config = dict(
    d_expert=64,
    routed_scale=2.45,
    lr_router=0.000526,
    norm_place='pre',
    attn_scale=0.177,
    init_std_o=0.0,
    init_std_up=0.0552,
    beta1=0.95,
    beta2=0.99,
    lr_head=0.0102,
    final_lr_fraction=0.0,
)
Below are experts of layer 6 (counted from 0) of a mixture-of-experts language model. Rows are named router (the router's row for the expert) and show model dimensions 0-159. Each number is 50 + 10 x the weight over its row's rms, rounded and kept within 0 to 99.
After each expert's rows: "comes before" lists some tokens at least twice as common just after its tokens as in all text. This comes from a sample of Wikipedia text that the model never trained on. Tokens count by the router's weight.

# expert 178
router:50 29 38 55 64 37 52 60 53 54 70 71 59 44 59 41 46 63 34 69 56 42 38 52 59 53 50 41 50 49 53 57 35 61 44 43 34 45 44 54 43 49 38 44 47 59 53 59 44 34 61 47 41 54 53 49 42 59 61 45 67 38 62 37 67 32 55 51 37 69 63 38 32 44 72 51 50 38 42 45 51 56 48 68 40 41 41 60 51 60 68 44 54 44 55 43 69 75 53 61 59 56 38 43 48 42 46 42 47 42 42 49 39 75 64 39 60 55 45 40 60 51 36 42 45 47 54 43 42 62 65 51 61 59 70 42 48 55 45 49 60 47 63 48 42 40 48 52 43 44 45 53 65 35 41 58 47 49 49 50
comes before: "s", " of", "s,", ",", "s.", "ing"

# expert 191
router:50 40 46 36 42 22 45 66 37 49 70 58 37 54 62 48 45 64 42 58 50 49 42 52 68 52 42 43 52 63 64 22 60 63 60 38 32 44 41 69 32 56 44 63 54 39 55 55 52 36 73 54 38 38 47 64 53 38 55 57 46 56 61 40 62 34 64 55 50 56 68 45 48 46 56 57 55 47 39 56 64 44 59 56 39 49 40 50 51 56 59 51 60 31 49 46 63 48 39 49 78 59 52 56 66 50 49 45 47 43 62 60 45 53 59 44 52 46 37 43 56 43 47 43 58 50 36 57 64 52 55 57 56 50 70 46 54 50 64 29 48 44 65 56 54 66 53 33 46 41 46 49 53 39 42 59 47 49 49 53
comes before: " of", ".", " in", " and", ",", " for"

# expert 128
router:62 76 41 52 52 47 50 37 69 43 63 46 68 47 38 63 47 47 42 51 51 40 40 54 55 39 46 51 71 57 58 38 67 54 52 47 60 44 67 46 55 52 66 36 58 46 43 32 65 32 51 53 47 63 42 50 41 40 64 41 69 60 40 43 38 71 31 43 31 57 40 57 38 50 47 55 48 62 34 43 38 57 49 64 41 52 42 47 54 35 68 42 48 65 49 52 50 52 44 50 50 63 46 47 47 57 45 62 43 53 41 55 58 44 47 35 59 51 37 44 32 39 51 48 53 52 40 54 48 51 32 69 59 41 56 42 57 50 63 45 52 50 36 61 52 65 53 55 44 65 28 63 50 56 40 32 48 37 37 46
comes before: " was", " the", " a", " also", " had", " is"

# expert 150
router:52 62 57 55 54 52 54 51 55 62 64 35 48 62 57 26 57 51 65 55 31 38 36 53 48 35 43 45 48 67 31 42 54 43 51 51 44 40 40 45 52 51 38 64 61 59 63 58 49 62 54 33 48 64 31 46 55 25 66 46 33 46 38 48 69 66 55 51 55 42 48 37 52 50 50 51 48 61 54 54 66 50 36 52 39 74 57 65 45 47 58 59 43 50 61 60 62 55 65 41 53 42 54 25 42 67 59 34 59 50 48 53 38 48 30 43 52 41 32 50 40 50 58 47 53 54 45 41 58 57 59 46 48 38 53 48 50 64 46 64 54 54 53 40 53 60 44 56 39 42 36 66 27 52 57 42 58 48 39 55
comes before: "%", " |", " ", "ulation", " household", " population"

# expert 167
router:58 60 40 28 44 49 52 40 47 41 40 53 76 32 40 62 44 40 39 50 58 53 46 53 60 50 48 54 38 34 57 51 78 47 53 47 58 44 62 43 47 51 65 49 57 40 44 50 73 41 45 54 61 50 42 55 31 46 71 42 64 44 44 52 39 70 52 51 42 62 55 58 45 48 37 52 54 47 34 44 49 56 54 52 43 52 41 58 65 57 55 59 75 71 43 50 43 48 43 52 45 56 43 31 56 41 67 58 48 52 44 60 47 57 45 49 73 62 47 52 46 56 53 43 43 57 51 48 56 50 23 47 48 50 47 40 48 41 38 55 40 21 57 41 41 29 61 49 57 56 62 58 67 41 53 47 50 50 33 38
comes before: " to", " the", " a", " her", " that", " his"

# expert 104
router:46 62 41 49 42 46 57 63 48 48 47 76 48 32 60 70 50 47 53 43 58 51 43 50 45 49 48 52 37 52 55 47 55 37 51 66 49 44 49 53 49 54 56 44 67 57 45 42 31 42 58 71 64 55 51 38 46 52 64 42 31 47 56 65 49 41 37 64 67 63 38 46 45 33 43 35 61 54 60 43 55 60 64 61 46 52 57 35 46 59 61 47 62 68 74 70 28 54 37 37 44 68 52 46 34 49 53 62 52 56 41 55 38 60 61 53 61 58 49 47 31 45 41 48 31 59 40 42 54 54 60 40 39 66 35 37 58 47 40 35 40 34 59 52 37 52 40 51 46 53 46 50 58 48 59 42 57 45 50 49
comes before: "ed", "ated", "cted", "ing", "ved", "ible"

# expert 29
router:60 58 50 71 50 60 59 34 37 51 58 59 54 41 45 54 59 39 60 46 58 50 38 50 47 30 37 69 49 56 43 67 48 53 53 36 53 45 42 36 49 51 64 45 55 44 70 62 42 56 48 52 63 40 51 54 51 44 33 62 50 29 46 41 40 68 62 53 56 29 38 43 66 67 35 53 39 65 36 60 37 30 30 37 60 55 51 55 41 47 48 56 40 48 44 42 58 40 54 58 55 39 65 47 54 59 41 37 67 39 49 38 47 39 49 51 35 49 67 63 47 53 64 46 64 46 41 51 41 53 59 44 50 52 62 47 65 56 59 67 57 50 37 65 59 53 48 44 53 37 51 34 48 56 51 69 47 44 61 39
comes before: " ", "\n", " 0", " —", " 1", " −"

# expert 3
router:44 43 43 59 45 45 61 44 57 53 39 65 49 51 61 51 38 70 62 68 38 43 36 59 32 36 42 63 46 53 60 61 55 60 38 57 61 67 44 58 63 53 45 45 45 65 56 47 51 40 39 63 54 31 55 34 44 53 58 40 32 60 55 56 45 38 50 47 55 35 40 48 62 45 37 48 47 46 47 54 56 51 56 50 58 44 62 37 41 52 41 62 59 47 32 34 62 44 51 51 45 42 51 49 64 60 43 46 57 57 41 51 47 52 38 59 44 72 42 40 51 49 61 42 61 43 41 50 36 55 34 50 63 42 45 47 54 44 47 68 61 68 59 60 66 40 58 65 71 36 67 44 37 42 29 36 31 32 40 54
comes before: "\n", " The", "ick", "ax", "rib", " In"

# expert 111
router:59 39 61 50 31 64 40 33 42 42 51 44 57 58 72 47 38 57 54 32 65 37 43 49 42 53 54 67 41 39 48 47 41 44 62 56 60 54 53 59 36 58 65 66 42 34 54 43 36 52 59 59 56 58 53 58 68 55 37 65 54 59 46 65 54 33 39 30 52 42 54 49 38 44 41 38 69 39 66 49 52 59 56 42 47 63 54 48 54 43 59 65 51 66 42 39 53 31 59 56 46 40 52 50 45 53 43 54 58 38 49 51 39 59 33 43 45 45 64 48 55 58 32 43 62 62 54 53 52 42 36 47 66 64 50 48 42 64 38 55 53 45 44 61 43 68 64 51 42 67 51 47 31 53 47 51 27 50 61 38
comes before: "a", "o", "es", ",", "e", "i"

# expert 142
router:50 57 48 43 54 51 54 60 50 41 71 46 49 56 35 52 51 43 42 40 54 54 52 56 41 56 26 65 55 45 38 71 39 45 50 38 59 35 41 56 59 50 34 49 54 38 46 65 46 47 58 57 44 48 60 62 45 53 65 54 46 44 42 37 64 52 62 36 51 37 62 42 56 46 38 72 52 74 48 44 33 48 53 54 52 42 49 65 60 47 54 45 40 29 62 59 62 34 64 43 42 54 49 52 59 51 39 54 38 35 31 41 57 57 49 55 50 53 44 64 41 64 59 42 52 45 55 65 61 60 57 33 50 46 54 71 64 64 39 51 60 60 32 53 63 52 57 64 33 51 46 26 38 46 59 43 39 34 47 47
comes before: "\n", " ", " 0", " 1", " 2", " 6"

# expert 2
router:43 43 50 58 47 41 53 57 72 42 67 65 45 39 69 41 40 58 40 41 49 67 69 38 37 58 41 56 53 61 50 27 43 47 78 28 38 54 55 54 47 66 45 47 36 54 51 43 26 28 56 42 51 47 37 64 53 54 57 65 52 49 41 48 55 47 40 38 47 58 56 43 53 40 58 66 64 34 58 40 49 57 48 66 48 48 37 64 50 55 45 35 54 36 49 36 51 72 48 50 46 64 41 60 65 36 46 58 44 51 34 51 62 41 53 45 61 53 52 56 64 48 47 39 47 39 59 35 65 66 43 45 60 41 44 48 53 48 55 67 52 47 60 58 41 64 61 56 39 53 57 51 47 63 45 46 46 59 57 44
comes before: "'s", ",", " and", ".", " B", " was"

# expert 190
router:51 73 49 51 40 59 41 35 60 48 44 42 67 57 46 46 49 56 45 55 59 55 36 56 60 35 54 48 50 29 53 29 54 65 59 40 38 59 79 35 53 60 55 45 45 52 26 45 74 55 58 45 40 61 48 57 31 44 48 46 68 46 45 43 45 70 39 41 41 58 51 49 53 55 62 58 57 43 53 46 44 51 56 30 64 58 51 36 42 55 65 68 40 64 33 42 47 43 48 30 52 44 59 50 50 53 38 69 51 48 54 60 64 37 59 22 38 40 45 40 40 53 41 53 61 53 44 61 43 48 55 52 52 44 61 40 57 37 54 56 60 43 40 64 59 42 54 53 52 61 37 42 45 50 56 59 49 50 42 41
comes before: " the", " be", " a", " his", " have", " not"

# expert 144
router:65 49 56 36 34 53 54 50 40 49 57 41 57 54 60 45 49 28 39 58 53 56 47 41 35 44 50 65 58 70 47 39 49 40 52 39 45 46 45 51 36 53 49 63 48 27 61 48 48 51 47 67 51 43 47 56 46 58 54 52 66 57 45 49 36 36 50 68 37 59 41 53 44 56 40 47 45 40 59 46 53 63 38 51 48 52 43 56 58 44 42 34 55 39 40 31 36 45 43 59 50 59 38 63 44 64 46 59 71 42 75 60 54 29 55 32 47 67 57 51 51 59 69 40 51 46 42 64 54 45 38 64 55 54 48 33 53 40 48 70 64 69 51 70 54 48 69 57 32 53 54 52 35 46 39 55 63 38 43 50
comes before: " was", "'s", ",", " and", " is", "."

# expert 41
router:46 57 65 58 72 59 47 48 62 61 56 37 41 42 59 64 46 45 58 41 51 40 40 53 39 41 43 64 56 42 57 37 42 37 55 64 58 35 46 41 45 29 56 61 69 50 41 71 39 44 46 45 58 36 65 45 36 30 36 55 60 37 53 28 52 42 63 59 65 35 40 65 54 58 47 60 55 74 57 62 49 32 45 55 62 39 41 38 55 51 45 66 51 64 50 57 42 43 38 42 46 46 63 56 58 43 59 43 64 39 44 42 56 47 44 47 60 38 54 54 41 53 60 62 56 50 58 43 47 37 49 51 45 38 54 53 23 57 51 58 56 47 56 50 36 50 34 53 57 54 39 36 46 55 52 49 39 64 63 63
comes before: " |", "8", "6", "7", "9", "5"

# expert 131
router:61 64 49 35 38 41 61 41 61 58 51 63 36 51 41 56 60 43 31 58 64 52 49 69 64 61 45 47 41 41 57 35 47 59 58 66 64 55 59 63 74 37 69 39 33 51 40 51 75 31 42 51 53 40 58 48 43 58 40 33 34 38 45 56 52 65 46 47 38 42 56 50 44 46 54 68 62 51 47 39 54 55 58 42 55 45 31 46 51 45 45 41 47 64 38 49 42 49 53 61 55 51 54 53 47 45 36 63 59 37 67 49 37 50 48 61 40 49 47 44 46 38 61 52 52 42 54 50 49 45 35 35 50 70 51 47 57 52 44 44 42 45 25 37 37 39 58 63 61 61 39 53 62 43 41 62 60 46 63 42
comes before: " the", " a", " his", "ces", "ce", "cept"

# expert 163
router:65 50 51 49 40 44 33 40 58 33 66 46 47 52 60 60 51 43 36 59 70 56 35 76 47 34 68 46 51 53 62 50 48 47 58 47 45 54 53 53 49 47 79 54 54 43 69 43 63 63 56 58 51 56 51 47 34 37 47 35 33 63 55 42 43 43 60 40 46 43 28 51 32 70 51 46 52 38 57 34 67 61 59 62 46 50 54 72 42 43 65 47 52 36 45 60 55 51 35 48 49 59 55 49 41 44 58 55 46 47 53 47 43 66 39 59 37 54 47 40 38 51 60 33 39 26 43 52 48 42 47 62 54 55 41 61 46 68 48 54 31 41 56 59 38 55 45 52 57 53 42 55 59 40 58 57 38 45 53 60
comes before: " in", " as", " for", " to", " on", " at"

# expert 141
router:46 44 51 45 46 53 44 46 35 46 67 60 54 43 62 53 41 40 53 49 47 52 48 36 44 60 60 41 51 69 49 29 46 49 69 37 48 53 55 56 37 66 44 62 52 59 44 35 49 56 45 42 60 38 46 72 61 42 43 64 54 46 62 32 51 62 47 58 68 51 39 55 61 57 53 63 57 39 53 50 50 50 40 55 49 38 66 64 79 49 36 45 71 45 60 37 81 48 57 45 61 53 63 39 55 55 37 52 37 33 50 39 56 32 42 43 40 48 44 51 61 55 43 43 58 39 53 58 62 30 49 44 51 36 41 47 48 47 55 63 71 47 60 47 32 50 69 49 54 53 55 39 40 42 53 51 39 52 63 44
comes before: ",", " |", ".", " and", " City", "'s"

# expert 156
router:42 51 52 21 44 32 27 43 75 41 65 46 53 46 51 52 42 40 39 60 65 61 54 42 53 31 48 51 59 38 47 36 62 53 62 51 41 59 58 43 48 37 66 38 43 52 71 57 60 47 42 39 42 40 56 49 46 50 68 58 55 54 67 51 47 47 56 43 47 49 40 46 48 51 52 36 59 40 50 63 54 67 58 46 35 44 41 45 51 59 62 38 68 30 45 42 45 47 57 63 55 49 45 44 49 58 63 61 59 73 25 49 40 50 47 54 52 45 60 47 37 36 43 51 42 45 56 68 56 39 50 50 63 56 39 47 57 55 48 73 41 59 44 31 49 69 52 61 38 46 32 52 39 53 50 41 57 51 61 44
comes before: " of", " and", " in", " were", " are", " to"

# expert 53
router:37 59 56 52 53 50 46 38 54 71 56 47 44 68 61 36 57 36 62 52 52 45 28 39 51 31 61 55 64 54 46 38 53 47 56 61 58 34 50 69 50 35 60 66 59 43 57 55 55 54 46 39 33 38 25 33 60 34 57 64 38 39 43 44 68 60 57 69 60 36 37 52 56 62 51 50 46 75 51 54 59 34 45 45 32 47 59 52 44 54 59 47 49 60 56 71 43 44 50 51 41 46 48 30 42 50 39 45 56 44 55 54 40 45 39 56 61 31 35 59 39 50 65 43 62 43 55 45 49 50 58 51 52 33 59 55 45 42 46 58 50 47 65 49 51 53 46 50 46 38 36 50 38 66 63 46 48 61 40 59
comes before: " |", "%", ".0", ".3", ".5", ".1"

# expert 9
router:68 33 37 40 48 63 41 45 43 65 43 65 49 57 51 39 59 49 54 47 35 62 62 45 58 28 41 35 48 60 35 37 34 55 45 43 55 38 50 54 71 47 48 60 55 77 50 42 58 49 58 35 51 37 45 62 46 57 36 49 51 55 60 53 49 52 32 40 50 59 34 53 38 54 48 39 57 61 44 42 61 41 41 62 55 44 50 36 65 60 52 56 53 61 43 66 40 63 46 38 55 34 54 50 60 55 49 44 45 46 53 38 56 46 65 56 48 42 44 47 32 46 40 35 42 58 54 40 46 46 43 62 48 70 52 36 56 37 57 47 67 20 39 40 55 50 66 56 39 48 56 52 38 47 67 59 48 53 66 53
comes before: "-", ":", "\n", "=", "|", "s:"

# expert 125
router:59 22 41 64 51 48 62 45 45 30 78 57 49 59 42 54 50 63 57 45 46 46 62 48 56 50 45 53 43 38 53 38 35 45 50 54 44 51 49 44 36 30 60 64 49 34 41 57 60 64 57 55 44 48 53 50 33 37 38 62 64 51 58 64 44 42 41 52 51 66 38 48 57 56 40 38 39 64 63 35 47 54 55 59 51 48 49 54 39 38 49 71 40 62 47 51 50 61 38 56 45 68 59 58 53 53 54 57 58 48 54 44 60 54 60 38 37 57 49 64 54 27 60 38 48 46 42 51 36 61 62 32 47 46 43 38 42 67 42 58 51 48 64 29 33 48 46 61 68 51 52 52 46 70 58 54 43 61 60 52
comes before: "4", "3", "5", "7", "6", "2"

# expert 152
router:36 66 44 48 47 71 53 61 62 58 56 65 69 54 34 57 55 53 48 48 55 48 40 59 60 49 40 48 42 35 48 37 71 55 52 48 27 40 51 39 62 46 58 41 36 59 27 54 60 54 46 44 57 46 44 55 33 42 43 32 37 58 52 62 46 69 58 30 39 39 75 63 32 42 45 64 72 34 62 31 62 49 46 49 56 65 45 39 63 67 57 64 47 52 45 49 51 57 51 39 53 40 57 48 47 49 41 45 53 49 47 65 49 51 62 37 61 40 42 53 38 49 52 51 45 55 54 67 55 50 49 44 32 60 50 45 53 45 64 52 39 50 65 52 63 41 52 58 51 57 43 59 48 56 35 56 41 42 33 49
comes before: " the", " a", " his", " their", " its", " this"

# expert 102
router:58 48 34 36 59 51 33 65 44 42 61 58 52 45 31 45 35 53 57 48 51 36 58 56 60 61 35 47 39 55 57 64 55 49 70 37 53 34 44 52 56 41 46 56 62 46 64 57 43 35 53 52 48 49 39 62 60 41 66 65 43 40 37 57 57 38 37 32 37 69 57 51 63 37 40 41 59 38 38 55 47 49 54 66 47 39 37 43 57 37 58 66 61 62 38 39 62 57 54 43 36 58 58 31 55 55 62 61 47 63 59 58 61 74 58 66 60 57 38 45 65 30 51 53 32 53 41 50 53 57 46 51 61 45 45 54 51 38 56 50 59 55 53 55 62 48 58 46 49 51 47 33 49 40 36 48 52 41 48 67
comes before: "\n", " The", " He", " In", " It", " This"

# expert 0
router:61 47 52 61 61 63 54 57 33 53 32 33 53 55 45 32 66 37 49 38 54 39 29 47 41 50 46 52 44 61 44 56 34 46 60 55 60 30 38 48 47 75 47 44 48 32 56 39 38 34 50 67 38 44 58 50 68 41 46 52 46 64 64 57 47 51 54 55 54 72 75 30 47 46 35 45 48 27 37 64 41 50 43 48 56 39 52 64 52 52 50 38 50 46 60 35 53 55 56 54 59 62 54 56 39 52 59 52 66 69 51 51 44 44 43 53 53 59 67 40 43 46 51 54 54 46 52 59 46 54 42 42 43 56 56 62 30 54 43 31 55 43 58 51 66 50 62 65 52 56 51 47 35 49 66 57 54 57 60 53
comes before: "a", "o", "g", "an", "n", "a,"

# expert 38
router:58 67 47 62 40 45 55 57 55 36 73 48 54 46 51 38 53 39 55 41 38 58 49 57 40 62 54 41 33 64 39 47 49 39 54 38 58 64 62 49 57 66 35 66 38 54 44 35 37 49 52 53 59 59 51 44 68 55 46 64 42 38 54 51 46 63 33 62 65 50 52 54 68 46 73 40 39 45 47 53 51 58 63 68 38 34 36 42 57 44 35 52 55 45 35 28 40 60 57 55 45 33 52 51 36 55 57 44 59 34 50 30 67 44 30 39 50 53 50 44 53 51 66 47 46 42 65 54 55 54 57 54 58 40 50 36 57 66 50 44 43 54 71 55 61 45 53 46 46 53 60 46 40 48 45 59 50 62 51 35
comes before: " |", " K", " H", " B", " L", " G"

# expert 143
router:55 58 58 43 56 52 55 60 59 57 46 57 48 64 64 65 50 35 49 37 49 49 40 53 49 24 40 61 70 45 25 39 51 37 59 76 57 30 65 64 50 44 57 58 56 56 41 57 57 47 56 49 51 50 49 49 47 40 52 48 44 44 45 46 73 42 61 46 56 39 46 72 61 53 35 60 52 67 43 52 48 47 51 60 60 40 57 39 46 55 37 47 52 49 43 68 38 46 54 45 42 42 51 43 56 38 49 50 63 36 52 47 63 50 46 62 47 41 50 47 43 37 45 54 51 44 62 47 50 51 52 44 51 37 43 38 13 60 32 55 48 58 60 40 43 34 36 64 54 39 47 22 54 52 71 49 49 58 47 59
comes before: " |", "9", "8", "%", "6", "–1"

# expert 64
router:61 56 59 65 42 55 64 54 54 61 64 44 42 48 43 46 33 62 33 60 46 40 63 53 40 52 48 72 42 46 37 60 52 49 38 58 53 32 52 63 48 31 47 50 53 42 54 60 52 53 41 60 49 46 52 52 66 59 60 38 52 65 64 45 54 55 53 46 59 52 36 54 54 25 51 52 54 55 38 49 46 59 39 58 57 42 64 67 54 44 45 41 57 40 58 50 34 49 54 45 23 34 58 52 47 47 37 41 50 38 55 56 28 35 50 68 43 68 64 65 59 61 59 68 58 48 48 46 44 29 61 36 50 60 57 52 45 52 37 57 62 46 38 47 56 60 39 35 54 46 42 40 30 51 65 31 54 50 56 48
comes before: " 0", " |", "|", " 1", " 2", " 3"

# expert 10
router:52 67 60 37 44 57 46 28 71 42 51 51 58 50 41 61 46 43 63 37 31 49 32 50 48 45 51 43 56 47 31 60 51 47 60 36 60 35 51 36 71 68 63 63 57 66 45 45 57 43 50 33 58 44 68 60 40 37 57 46 59 49 54 56 52 58 47 36 59 49 45 50 55 40 53 41 53 56 64 56 40 48 47 44 40 65 62 50 41 75 64 49 41 46 44 56 65 47 51 58 48 46 63 66 41 53 44 43 52 71 51 47 57 44 57 30 40 50 62 46 47 42 60 39 48 67 52 44 47 44 50 41 44 74 48 55 47 56 54 46 57 29 42 51 53 43 49 47 51 62 31 62 40 33 33 49 38 40 60 37
comes before: " the", " 7", " a", " 8", " 6", " 3"

# expert 83
router:55 36 51 43 52 28 55 52 52 51 69 60 60 38 64 54 42 71 56 57 51 46 28 27 69 49 58 44 47 61 57 41 64 60 67 42 60 43 46 65 34 45 50 57 61 36 64 54 39 60 63 62 35 53 55 70 53 66 51 46 61 49 46 41 29 54 44 62 40 42 58 53 41 54 39 56 58 42 43 53 53 64 40 56 35 30 63 43 49 49 61 69 44 34 53 49 57 42 28 49 77 63 63 46 55 40 48 44 45 34 57 49 45 35 57 42 48 56 47 56 50 49 50 38 60 48 38 58 46 42 48 61 54 39 63 42 52 49 47 63 55 49 53 65 44 51 45 49 47 57 37 54 45 56 35 59 35 49 62 52
comes before: " was", " is", " of", ".", ",", " has"

# expert 39
router:56 69 55 57 53 39 39 40 47 57 71 38 56 63 44 56 34 34 52 36 53 47 36 66 43 62 49 57 45 41 41 58 58 44 56 44 57 39 49 62 55 60 63 48 47 62 50 53 59 42 33 52 43 55 73 50 51 48 46 70 48 46 37 42 65 54 39 42 69 35 39 53 68 45 53 58 64 50 50 50 36 52 57 43 50 29 67 47 59 27 45 34 34 39 49 48 44 37 51 40 57 38 59 55 52 32 45 32 64 38 63 53 60 44 35 38 39 58 67 46 60 51 51 45 56 35 39 48 45 48 57 49 47 47 47 37 60 62 44 68 47 57 65 51 68 40 46 49 60 57 53 31 47 49 40 57 52 53 46 62
comes before: " |", " ", " W", " 0", " 1", " C"

# expert 31
router:60 38 45 52 43 32 54 44 54 59 71 34 36 65 48 30 54 66 38 44 40 39 45 71 40 51 46 31 27 44 54 33 47 54 50 39 45 54 53 34 49 62 60 50 59 50 50 62 48 64 53 49 53 42 57 51 59 34 43 57 43 45 38 63 62 43 42 43 64 41 61 49 49 38 37 39 39 43 74 59 55 53 26 43 49 36 39 59 57 40 39 58 42 34 66 69 56 30 43 51 55 52 48 52 53 62 43 48 48 72 62 43 55 50 61 51 56 49 31 44 57 45 52 51 65 56 42 59 67 55 52 59 39 43 57 46 62 48 56 50 59 51 40 35 64 71 51 47 53 54 41 54 44 40 52 45 52 47 48 64
comes before: " and", " which", " but", " including", " with", " where"

# expert 43
router:36 37 47 64 65 34 52 53 29 45 67 62 52 50 61 74 65 56 56 66 53 45 55 47 54 46 58 26 58 53 57 44 37 35 67 40 43 42 52 39 41 46 68 62 46 38 48 58 50 49 46 53 48 29 51 40 33 40 38 65 50 46 60 50 58 44 55 34 57 60 55 66 42 49 44 33 52 53 52 62 40 52 37 58 55 43 41 50 45 52 38 66 63 46 49 43 44 55 42 56 54 57 33 47 65 47 56 54 47 58 62 40 61 57 73 62 56 32 57 55 48 33 59 55 48 50 43 48 51 61 49 45 42 42 37 45 45 55 42 64 54 54 65 60 46 30 31 49 56 38 54 49 50 67 55 45 29 64 56 41
comes before: " |", "7", "9", "6", "8", "4"

# expert 87
router:64 44 49 57 59 58 39 66 38 65 33 56 41 44 52 51 61 54 59 49 54 43 43 42 51 37 49 62 39 57 50 57 31 38 41 61 54 61 63 50 53 40 47 51 46 67 51 34 49 48 64 38 50 39 48 35 45 30 67 46 55 59 58 31 61 60 50 45 45 49 37 57 27 49 44 40 54 59 41 63 66 29 43 40 46 56 47 47 52 84 52 57 54 54 47 45 43 38 46 40 58 39 57 55 57 44 53 36 47 54 54 42 54 46 57 39 37 47 61 44 43 70 42 51 59 45 55 33 65 54 55 65 43 68 50 59 54 36 58 50 54 55 56 68 44 42 57 59 55 44 30 50 38 65 50 57 51 37 76 58
comes before: ":", " by:", "s:", "er:", "/", " name:"

# expert 182
router:50 53 33 40 42 48 49 44 56 39 61 39 60 35 41 55 48 57 45 46 58 55 40 65 59 40 28 67 63 36 64 42 70 53 43 47 31 38 48 39 71 60 54 51 52 47 35 61 61 56 52 55 34 39 57 40 37 47 64 25 57 48 55 56 53 56 64 40 45 57 53 41 53 47 40 44 68 41 40 45 39 23 54 66 63 44 46 60 42 52 53 39 47 51 49 58 59 47 49 52 57 57 47 36 67 44 59 62 48 64 44 48 48 33 35 48 76 46 53 41 38 55 48 29 42 43 57 46 46 37 53 70 39 45 59 60 60 58 55 39 40 54 61 50 63 49 58 43 43 64 49 54 59 51 39 34 48 55 50 40
comes before: " the", " a", " been", " an", " his", " that"

# expert 180
router:44 42 53 52 61 63 57 51 49 67 45 38 32 51 59 45 64 51 66 52 63 63 50 53 49 30 56 38 66 58 43 56 46 56 39 48 53 44 46 44 46 48 49 59 60 70 45 48 33 48 61 43 58 46 62 49 27 36 34 42 62 44 64 49 43 52 50 47 60 50 48 57 44 61 46 48 59 50 35 56 48 33 41 42 42 31 35 45 39 76 42 53 48 67 57 51 56 41 51 50 46 40 59 32 65 54 53 28 53 59 41 34 46 42 62 57 56 38 61 59 57 65 21 46 66 61 51 50 51 40 40 49 55 45 62 63 56 50 69 58 43 49 46 70 57 61 46 37 40 50 48 30 46 63 60 59 55 42 52 56
comes before: ":", "\n", "S", "C", ";", "°E"

# expert 137
router:69 41 49 54 41 55 60 61 35 54 61 40 41 50 65 36 67 65 46 52 42 69 36 34 46 38 50 45 46 71 61 27 32 52 35 50 56 53 47 49 38 59 48 47 63 64 43 55 57 56 42 38 47 39 45 60 53 62 38 60 56 59 49 26 63 25 60 59 53 51 49 44 47 61 58 53 56 39 58 41 59 32 64 58 35 48 48 65 48 45 56 49 41 48 37 46 59 63 72 56 51 44 54 57 50 65 62 29 57 38 54 38 59 52 60 47 46 48 44 62 59 42 48 38 49 53 37 39 74 62 47 59 35 58 43 44 48 57 48 62 63 39 55 44 51 54 60 51 40 50 54 41 56 40 52 51 42 51 31 58
comes before: " |", ")", "\"", " of", "s", ","

# expert 45
router:66 43 41 59 51 43 56 48 66 37 46 40 43 62 29 40 46 59 64 40 36 48 32 46 44 56 67 53 43 36 30 54 45 46 34 44 58 59 61 48 61 39 59 45 39 52 29 48 60 49 37 74 47 44 57 63 26 52 37 52 47 32 48 39 64 46 60 43 67 43 37 50 55 49 50 60 37 63 57 52 56 46 59 60 56 36 59 38 40 56 34 57 54 46 55 64 52 46 44 49 43 33 53 62 49 57 50 50 55 40 42 65 56 48 53 58 69 62 61 35 43 38 59 61 66 45 58 42 69 62 46 52 40 46 65 63 56 41 47 44 59 63 59 38 55 60 52 37 43 67 44 51 38 40 49 54 45 53 44 52
comes before: "6", "8", "7", "9", "0", "5"

# expert 92
router:60 59 41 53 63 20 49 42 62 46 68 45 74 54 34 49 34 61 44 54 50 39 46 66 43 46 40 40 42 43 53 49 67 42 62 40 52 51 47 38 44 43 67 58 52 43 44 65 38 45 48 59 47 43 47 52 58 32 45 53 59 42 43 65 49 62 49 37 36 53 61 72 42 47 45 38 52 45 46 60 43 60 47 58 43 47 43 55 54 48 62 52 45 35 62 57 58 41 29 40 51 62 40 45 51 45 63 62 51 71 58 60 46 61 53 44 72 47 33 39 42 49 52 59 36 44 37 68 52 55 48 68 28 47 58 50 59 51 60 63 55 50 55 37 59 55 55 42 52 63 25 57 44 46 45 33 56 41 49 49
comes before: " and", " the", " he", " a", " but", " which"

# expert 94
router:52 62 50 49 75 61 38 52 72 56 32 37 67 40 37 48 32 57 60 63 68 54 51 52 54 48 44 52 70 46 43 56 76 48 53 61 34 48 42 32 50 47 55 37 66 42 37 60 47 66 55 34 43 50 41 50 46 30 44 40 64 50 59 71 44 54 54 51 38 46 51 44 44 65 44 60 56 44 53 54 59 31 36 36 58 56 48 40 60 68 56 63 44 63 35 51 44 37 59 57 42 62 46 47 47 47 68 49 40 56 34 55 65 63 48 40 57 57 35 60 45 50 38 52 54 47 43 57 47 46 52 51 39 49 61 41 61 35 53 51 58 39 38 46 61 48 49 45 40 42 32 52 62 55 37 51 57 52 56 56
comes before: " the", " a", " be", " an", " c", " f"